From a checkpoint of a small mixture-of-experts model trained on Wikipedia.
Experts: 112 SwiGLU neurons an expert, 4 picks a token.
Training: a variant of Muon for the experts, 764M tokens, 4003 steps.
Below are experts of layer 5 (counted from 0) of a mixture-of-experts language model. Rows are named router (the router's row for the expert), gate (a neuron's input weights, with its number), up (a neuron's input weights, with its number), down (a neuron's output weights, with its number) and show model dimensions 0-159. Each number is 50 + 12 x the weight over its row's rms, rounded and kept within 0 to 99.
After each expert's rows: "comes before" lists some tokens at least twice as common just after its tokens as in all text. This comes from a sample of Wikipedia text that the model never trained on. Tokens count by the router's weight.

# expert 22
router:42 33 35 71 30 37 43 36 55 28 42 64 79 48 78 40 52 68 48 42 52 39 54 56 48 47 66 48 53 50 40 33 67 41 65 35 54 62 42 38 59 66 36 21 55 65 53 52 41 40 47 46 47 33 33 28 43 53 53 51 68 60 38 40 47 43 82 38 45 45 62 56 54 55 45 50 33 58 53 39 53 69 55 23 53 35 51 55 39 63 51 47 39 67 39 48 34 34 35 53 29 65 40 49 59 39 50 40 71 55 42 63 38 59 47 28 37 60 33 75 68 49 78 59 39 47 47 53 45 47 44 56 55 51 61 66 58 46 69 55 32 51 50 52 43 47 62 47 50 51 37 36 44 42 57 69 49 25 77 46
gate4:70 47 56 37 68 37 22 49 59 48 74 50 50 43 54 65 45 49 55 57 43 55 61 52 51 38 57 33 31 54 55 25 40 52 63 44 30 42 67 47 63 68 57 47 68 29 56 60 52 63 42 60 54 57 52 40 16 46 48 63 49 70 31 85 59 50 53 58 52 35 54 71 37 56 53 28 59 53 22 56 58 47 39 48 54 43 50 45 39 51 63 38 51 40 61 53 61 39 63 49 48 44 60 58 39 48 49 52 80 59 52 43 56 37 31 55 47 46 62 35 56 43 85 40 39 42 51 48 66 42 53 48 38 53 41 43 45 22 37 59 38 52 48 45 35 63 61 41 68 42 49 43 73 38 48 47 66 53 30 57
up4:60 42 43 52 47 44 51 40 49 49 71 60 62 61 30 41 33 50 70 54 33 34 38 38 48 35 33 51 64 54 60 45 38 21 50 43 46 47 44 39 64 50 48 34 49 60 50 47 27 45 56 64 68 61 47 37 30 54 79 63 24 48 56 27 54 38 46 43 52 39 67 41 42 61 44 65 45 62 46 39 39 39 46 32 38 56 52 63 29 38 34 53 51 70 61 45 50 44 45 47 60 51 46 62 45 58 43 56 40 53 53 48 65 36 32 62 49 31 70 48 53 48 49 49 40 25 56 57 67 71 70 64 54 54 52 43 22 56 43 21 37 61 43 36 35 55 53 45 28 47 45 53 52 51 51 53 42 35 46 71
down4:38 43 38 43 58 34 43 41 51 34 55 50 71 64 42 57 47 39 36 31 46 51 61 35 57 47 49 45 66 39 55 56 44 44 57 43 71 54 27 71 48 35 66 42 61 36 46 42 71 59 62 25 54 31 61 61 53 28 48 62 54 54 54 43 46 36 57 52 33 56 45 54 28 64 26 44 58 58 47 47 41 69 53 51 45 33 66 41 56 30 59 48 51 47 70 41 78 56 40 62 51 68 36 54 59 63 41 38 49 37 27 66 39 56 60 71 37 73 56 55 36 41 41 49 20 46 39 57 52 65 37 52 58 62 41 57 35 50 34 45 79 63 43 52 78 32 60 49 52 42 69 66 47 64 45 59 66 63 50 40
comes before: ".", " |", " | ", "\n", ", ", ")"

# expert 17
router:34 46 60 66 67 54 37 49 64 30 55 48 35 50 47 40 29 50 48 45 52 45 57 45 59 52 69 50 41 66 50 53 64 30 54 41 40 57 44 30 52 68 60 68 25 57 64 55 43 49 43 59 43 40 61 46 45 48 55 54 66 36 23 49 29 52 66 42 53 44 67 54 43 58 49 45 51 43 69 48 72 68 13 40 48 53 29 60 55 33 53 46 69 64 56 68 40 64 60 38 31 63 41 53 60 46 27 35 76 45 59 45 66 53 46 60 47 45 38 47 50 53 55 49 51 64 37 68 55 39 37 63 45 54 43 42 50 43 63 48 41 68 47 42 30 59 60 50 77 52 64 46 60 58 41 74 57 40 58 67
gate1:76 50 45 40 64 79 23 38 61 53 39 65 45 52 60 62 42 55 57 64 55 49 64 49 34 58 58 49 35 53 31 64 49 78 50 57 44 41 42 48 61 33 52 30 38 44 38 57 52 66 48 78 70 36 54 27 52 49 41 63 61 43 37 34 69 43 29 49 30 49 51 40 41 46 67 58 44 26 49 51 54 50 47 81 38 45 59 54 49 27 41 45 53 48 68 69 36 52 57 51 51 55 52 47 56 43 41 54 53 59 49 60 48 33 73 43 48 69 35 46 58 48 69 46 48 55 53 61 44 39 75 30 31 57 18 41 39 60 53 56 53 59 59 39 51 65 71 64 54 57 49 60 47 63 52 50 69 33 59 45
up1:47 36 36 55 50 63 60 50 62 48 54 50 53 47 56 53 62 47 53 56 59 68 60 59 52 32 40 38 55 41 51 42 36 55 41 43 49 45 44 59 56 47 42 65 39 45 69 26 65 51 69 41 38 56 52 59 53 53 58 53 59 49 31 32 47 30 56 49 70 38 39 44 50 56 51 58 43 56 79 39 57 34 40 52 29 43 53 51 42 59 63 60 45 51 43 40 52 47 49 42 36 40 61 55 74 57 40 43 38 46 37 64 46 58 25 61 43 47 48 48 57 40 35 73 46 60 41 26 36 39 47 51 52 65 57 34 51 36 61 46 67 43 46 43 62 29 57 54 35 65 45 43 60 38 66 39 58 28 49 44
down1:51 16 53 66 39 34 37 44 60 30 69 54 71 50 44 63 54 43 52 34 68 40 35 49 58 48 45 46 74 66 40 31 60 48 46 53 51 63 49 57 27 66 46 53 41 56 67 31 56 41 42 22 57 59 45 74 45 53 48 50 56 25 69 49 52 75 37 65 55 49 40 40 62 47 68 59 57 52 54 43 58 40 47 42 54 47 58 63 48 60 51 55 62 46 45 50 48 66 50 61 60 56 56 54 55 59 36 44 50 56 36 57 69 68 46 72 72 51 53 53 55 53 67 58 39 59 59 74 65 53 63 53 39 66 30 41 32 51 35 59 44 32 54 74 52 57 56 63 30 67 42 71 50 22 39 66 39 47 61 41
comes before: ".", " and", ",", " of", " in", " to"

# expert 18
router:57 51 69 53 43 47 31 51 48 41 56 64 50 41 47 34 41 61 49 44 67 32 52 56 57 52 47 56 38 40 60 34 49 61 64 27 54 63 34 28 52 58 38 68 21 54 60 60 62 26 38 59 36 70 31 41 41 65 56 45 48 42 42 35 46 60 74 29 54 49 59 39 56 41 34 44 40 28 46 59 56 63 55 38 48 55 43 76 50 32 56 69 46 46 50 48 50 33 40 39 48 68 53 51 47 40 64 47 66 43 80 63 50 48 36 29 43 62 51 66 54 41 52 45 34 23 45 62 49 40 62 12 42 39 65 57 66 53 66 43 27 52 35 55 37 56 74 45 54 46 28 34 52 49 47 69 50 57 59 45
gate0:44 37 48 60 34 47 62 57 62 63 40 53 48 40 42 49 52 47 49 43 72 47 46 62 45 52 76 38 43 31 52 67 67 73 41 42 44 47 76 43 69 48 47 58 36 61 61 40 67 49 60 55 53 55 52 43 49 32 44 26 44 69 35 30 62 60 58 44 50 62 47 44 66 67 54 38 30 49 38 51 36 32 33 54 60 42 57 34 54 48 37 41 42 42 55 50 55 47 43 55 33 31 43 72 45 38 44 50 57 69 48 61 33 54 60 53 42 44 41 72 64 60 50 40 52 64 50 57 47 40 44 47 55 50 51 47 39 48 61 57 45 56 59 49 69 52 63 19 67 39 44 60 55 42 49 50 52 46 49 49
up0:51 50 45 31 49 58 42 43 64 60 79 55 44 73 43 48 60 71 40 65 63 51 59 72 69 51 47 46 43 51 48 61 63 60 63 47 40 48 49 38 51 69 44 44 34 39 43 73 43 38 65 51 47 63 60 57 54 45 45 60 28 48 62 57 41 67 62 57 61 29 37 35 77 28 46 47 59 46 69 47 65 46 33 62 66 42 49 53 75 61 31 27 37 51 49 45 55 57 62 35 58 45 42 32 45 49 52 37 56 71 26 49 59 41 35 25 55 55 39 73 52 38 54 69 48 39 69 53 38 57 52 48 44 57 61 36 52 71 59 58 64 38 35 50 45 44 46 59 40 53 42 61 65 61 51 43 66 55 54 38
down0:46 31 64 42 44 56 58 60 70 45 67 69 53 51 44 43 63 45 19 57 68 50 57 31 38 46 42 34 48 72 48 37 52 46 42 69 52 59 58 48 78 54 29 38 28 78 44 47 52 30 70 53 54 60 78 54 56 59 51 71 62 54 56 64 43 72 71 58 33 56 40 32 49 38 50 40 83 47 67 53 66 62 30 42 40 63 45 76 43 44 48 44 56 66 63 58 58 46 61 59 57 35 61 51 43 36 48 66 58 30 48 44 49 36 43 31 38 28 48 44 39 40 59 48 71 41 48 37 47 66 51 49 56 61 49 35 36 60 42 59 47 57 68 10 46 35 59 46 54 61 49 64 60 62 63 35 52 37 64 71
comes before: ":", "\n", ": ", " |", " ", "=="

# expert 15
router:44 43 34 38 48 47 56 47 67 51 51 60 71 58 42 67 55 69 77 50 55 39 38 53 54 60 46 34 62 43 54 52 66 65 36 49 38 52 50 52 34 44 53 40 28 43 58 49 48 33 59 42 53 41 64 25 41 44 48 43 67 41 72 59 52 68 26 52 57 41 55 38 36 60 46 41 70 43 24 54 41 51 44 36 57 54 56 62 33 54 59 58 54 60 38 34 64 59 28 54 63 46 47 51 37 60 53 35 32 50 56 27 53 53 39 38 40 36 49 46 59 52 45 42 58 50 69 60 37 70 52 29 37 46 49 47 66 60 54 69 69 63 41 48 73 47 56 57 35 51 48 57 67 70 55 49 51 76 40 34
gate5:61 53 56 55 67 48 46 38 54 45 63 44 48 74 47 40 57 29 35 48 66 52 58 38 60 56 55 52 33 46 81 58 57 46 53 48 51 66 47 44 47 35 43 58 56 67 43 55 64 38 56 49 35 54 32 49 52 57 50 53 42 54 32 61 21 40 36 32 62 43 57 42 44 71 25 56 64 69 56 48 28 63 54 57 48 31 39 47 42 57 38 71 32 44 63 47 13 57 60 43 34 54 51 41 50 67 57 33 54 62 37 51 63 31 61 51 76 43 41 56 47 56 70 43 36 73 31 40 58 40 61 45 41 79 38 29 39 51 41 32 36 55 62 49 58 41 44 59 48 58 33 68 50 32 54 49 54 43 43 59
up5:52 73 52 52 72 59 52 64 70 52 63 56 53 59 48 55 56 52 50 53 58 32 71 24 46 29 39 40 56 59 56 39 62 24 56 43 50 37 35 55 56 47 27 47 59 34 43 38 55 51 43 61 44 36 49 49 51 65 68 47 50 54 68 49 54 61 47 36 55 42 56 50 57 64 39 57 58 61 56 51 55 59 49 42 24 50 58 57 46 46 59 47 50 40 69 48 37 39 40 50 43 65 36 52 78 58 68 61 56 42 65 41 73 41 72 43 77 53 52 53 52 47 54 44 55 63 68 30 57 42 71 61 29 46 34 35 55 28 55 44 56 36 67 52 59 57 55 66 50 50 56 57 52 36 70 41 68 34 37 41
down5:52 44 41 41 55 54 48 51 64 48 70 36 65 46 58 35 48 50 34 48 50 47 56 67 63 45 32 62 69 57 67 51 55 45 55 40 48 53 49 54 54 45 62 36 33 37 54 41 29 20 53 72 32 55 30 62 44 48 49 58 56 29 81 35 58 76 47 47 72 73 55 60 43 53 34 42 51 51 54 49 36 38 57 51 45 35 51 59 51 44 53 81 50 44 49 21 26 53 53 55 45 47 54 56 30 57 26 53 43 55 56 41 15 60 63 85 45 55 26 32 54 48 51 35 45 49 32 56 52 49 43 38 54 58 54 50 50 50 58 26 41 50 38 44 66 64 57 48 69 26 40 69 50 45 56 59 68 41 34 46
comes before: "1", "2", "0", "3", "4", "5"

# expert 21
router:46 43 47 52 61 40 55 62 55 70 48 58 64 63 50 54 45 36 62 47 54 48 37 47 67 48 51 53 60 55 29 54 46 65 62 54 61 59 39 58 57 45 63 37 42 65 60 49 53 51 50 48 42 47 74 39 56 51 37 44 45 26 57 60 47 55 40 55 65 47 60 39 39 61 35 48 63 48 63 49 63 51 47 22 52 48 61 34 36 71 81 62 54 41 33 23 76 57 64 44 56 40 41 53 33 56 64 50 44 61 67 33 54 29 39 31 70 44 64 51 43 41 35 47 56 47 56 54 41 62 59 37 16 68 61 44 36 42 39 68 72 63 58 84 68 74 44 58 38 63 43 42 63 46 66 32 52 40 42 40
gate3:48 34 29 33 47 33 40 33 38 24 48 60 50 31 31 38 40 73 35 46 36 42 47 47 55 57 61 51 51 85 51 60 49 39 31 60 36 54 44 47 48 46 65 34 55 68 49 70 46 51 65 54 42 63 60 56 38 66 43 51 53 43 37 22 60 43 71 59 34 58 70 66 73 46 37 40 61 67 49 40 68 49 65 39 70 57 28 36 52 41 56 25 75 65 60 67 46 48 48 44 26 58 61 36 43 60 42 53 62 31 59 46 36 46 42 50 44 43 41 45 26 42 46 59 40 66 69 62 80 47 60 38 77 36 53 52 68 36 37 46 34 57 62 49 50 49 59 44 64 45 56 48 63 62 30 67 58 63 44 52
up3:61 56 41 49 34 36 35 49 50 42 45 49 25 36 44 39 59 52 67 51 35 76 35 35 36 53 61 42 71 60 43 45 59 45 41 53 49 57 49 69 27 44 34 69 36 50 46 32 43 69 58 45 42 30 27 64 34 48 50 38 60 44 62 57 54 55 40 79 23 61 66 22 63 44 56 36 54 59 55 70 47 66 64 53 62 31 37 36 74 50 75 39 54 48 48 49 42 60 45 56 46 66 44 30 60 70 35 46 41 45 52 43 48 47 44 43 45 76 21 35 48 34 58 54 63 57 59 53 55 51 49 65 54 46 62 54 29 63 52 57 48 69 45 56 61 82 63 51 57 48 30 57 46 44 29 61 45 43 37 49
down3:48 51 45 54 47 45 25 58 35 58 75 49 43 57 62 42 49 24 44 47 42 54 60 37 52 31 51 48 47 29 55 22 45 54 72 38 49 56 65 56 54 21 46 35 32 69 44 44 27 42 55 60 51 33 48 52 37 46 55 71 53 55 71 24 33 38 58 46 31 38 50 57 49 35 49 41 14 54 25 36 75 50 48 26 50 46 46 39 49 51 57 42 53 66 50 67 27 81 71 70 62 47 28 59 49 40 37 62 42 38 43 37 48 50 60 67 63 61 58 36 50 53 36 44 46 69 32 45 67 30 61 55 35 53 40 52 58 57 36 50 56 51 51 31 73 31 43 32 53 38 68 58 44 63 45 49 64 42 49 54
comes before: "1", "2", "0", "3", "4", "6"

# expert 2
router:56 57 58 69 52 55 55 54 54 58 53 50 51 60 40 64 54 54 72 31 57 35 37 41 45 42 64 28 55 49 51 44 48 57 38 57 52 62 23 66 46 51 58 30 38 57 35 54 46 53 45 33 34 49 63 54 31 31 67 49 62 42 46 40 31 62 57 36 53 50 57 41 57 37 65 51 36 50 34 61 28 50 59 31 39 56 51 65 63 49 57 62 50 51 36 71 40 33 34 52 51 50 42 51 60 45 54 43 37 52 30 51 47 40 33 63 28 38 42 58 53 62 46 40 41 70 59 43 56 55 47 41 47 38 48 61 53 60 61 35 38 49 48 57 49 51 75 50 66 43 38 41 37 85 67 54 60 51 52 43
gate5:74 67 40 58 25 65 67 62 60 69 44 41 51 55 64 57 41 54 49 56 45 25 64 57 46 49 56 46 50 42 34 58 68 55 55 50 47 63 60 32 66 49 54 48 40 56 62 59 58 28 51 55 35 58 57 62 30 05 31 65 44 51 49 33 55 58 42 22 49 61 37 42 59 49 53 33 48 59 54 55 40 50 36 52 53 32 64 69 49 56 24 54 37 47 35 50 40 59 65 33 89 37 66 60 45 60 57 57 75 50 49 74 43 47 50 60 66 43 39 50 33 52 32 59 31 78 56 52 38 42 67 44 61 60 39 35 72 50 53 31 33 48 42 58 57 35 54 55 74 56 47 46 64 51 61 54 54 50 65 38
up5:61 59 56 53 28 56 50 47 60 70 48 52 56 38 65 47 55 52 55 48 43 30 72 66 53 47 46 52 40 47 41 55 51 53 65 56 72 50 44 54 59 54 61 46 41 66 66 49 58 45 60 41 36 74 43 45 29 42 25 57 65 38 51 43 43 56 48 41 41 64 39 38 48 35 49 44 68 50 63 57 43 40 52 49 53 59 60 57 24 50 33 59 48 54 34 33 61 51 68 27 85 41 46 50 79 53 58 62 53 50 62 56 38 61 50 46 58 45 41 36 40 60 57 70 51 62 52 46 38 43 55 31 48 40 62 42 59 37 50 48 49 32 49 54 63 56 54 59 54 66 50 40 79 48 68 48 53 48 49 47
down5:42 44 49 39 62 75 41 44 50 40 33 66 50 28 41 63 63 53 61 54 36 51 58 33 38 51 43 47 54 75 52 65 22 52 46 53 45 35 48 59 21 45 55 45 56 63 51 63 38 59 59 46 52 47 35 56 49 46 32 54 52 67 42 45 80 73 54 47 44 44 37 59 56 35 41 48 29 61 60 48 41 50 43 39 40 55 61 47 42 26 62 42 72 45 63 56 52 45 65 40 45 42 56 44 43 57 54 50 47 42 53 44 49 51 65 46 28 36 55 51 55 39 57 41 52 44 49 44 71 58 46 49 57 26 43 46 73 38 48 58 44 50 55 58 47 48 66 30 65 87 63 40 38 43 39 42 58 61 39 56
comes before: "\n", " | ", " |", "\n\n", "–", ")"

# expert 14
router:67 45 36 61 38 37 49 47 66 63 35 54 70 73 56 61 55 70 59 63 67 40 29 49 39 57 41 32 53 33 57 43 65 58 38 32 68 46 44 55 45 55 29 34 56 48 53 28 63 33 68 26 55 49 56 31 53 62 62 44 55 46 70 51 55 60 52 46 48 45 54 37 46 57 67 41 60 51 32 51 41 45 43 37 72 41 61 57 62 65 56 59 39 58 42 39 55 59 32 61 32 46 34 73 34 35 56 45 43 35 52 59 36 43 50 52 49 42 58 54 48 42 38 42 42 33 56 52 42 76 44 51 37 52 53 49 55 49 63 37 52 46 35 59 62 67 56 68 33 31 56 38 50 64 52 51 42 76 61 35
gate5:50 55 59 63 54 42 50 35 49 36 44 65 45 62 41 63 40 60 58 40 57 45 58 53 57 43 24 41 73 46 85 38 47 51 40 32 45 44 43 38 54 23 47 51 48 45 44 50 60 50 52 52 55 57 32 66 39 59 54 65 52 56 51 13 46 35 46 49 78 42 56 39 29 14 50 40 29 27 34 50 51 64 47 38 63 16 53 53 68 55 66 54 43 45 56 19 19 51 53 41 56 36 64 43 31 59 54 37 65 53 51 59 35 51 38 47 39 52 25 38 50 29 49 41 31 36 43 39 58 40 67 38 30 57 54 42 57 47 57 43 37 46 46 44 47 42 74 50 48 47 20 44 53 44 57 34 61 48 57 41
up5:52 46 36 48 46 48 49 43 39 45 55 71 53 46 51 59 45 44 55 45 56 45 47 64 57 44 17 40 97 34 67 52 45 57 34 38 55 37 47 38 53 22 58 50 53 64 42 53 61 57 65 34 60 44 39 47 32 59 55 51 56 44 36 32 42 36 53 59 69 51 54 38 35 27 52 59 36 26 30 41 55 68 45 50 52 39 48 52 60 49 59 50 41 55 56 51 21 31 74 59 54 38 44 66 52 41 42 63 50 49 52 43 36 31 32 58 39 35 52 51 43 66 53 49 40 51 22 51 48 36 56 50 48 59 70 59 64 44 58 57 58 38 48 36 36 56 59 44 41 35 51 52 45 48 49 51 41 41 60 52
down5:71 38 66 29 62 52 39 57 56 49 56 29 49 60 29 50 45 58 39 54 33 47 42 57 44 62 70 61 46 58 58 38 48 45 42 56 52 84 51 68 48 74 63 63 55 59 38 65 56 21 50 38 37 60 68 41 44 55 54 43 42 49 37 65 67 50 64 23 78 65 52 31 39 54 46 61 45 56 40 53 55 33 40 42 35 48 43 42 49 54 67 32 53 50 33 46 26 38 30 49 65 60 43 49 36 43 40 71 28 50 58 64 65 68 62 57 43 54 48 58 39 63 62 38 65 74 31 47 23 57 48 59 35 51 29 46 58 39 43 54 56 54 42 61 50 48 42 30 62 42 64 56 34 55 64 56 41 32 38 52
comes before: " | ", "1", "2", "–", "0", "."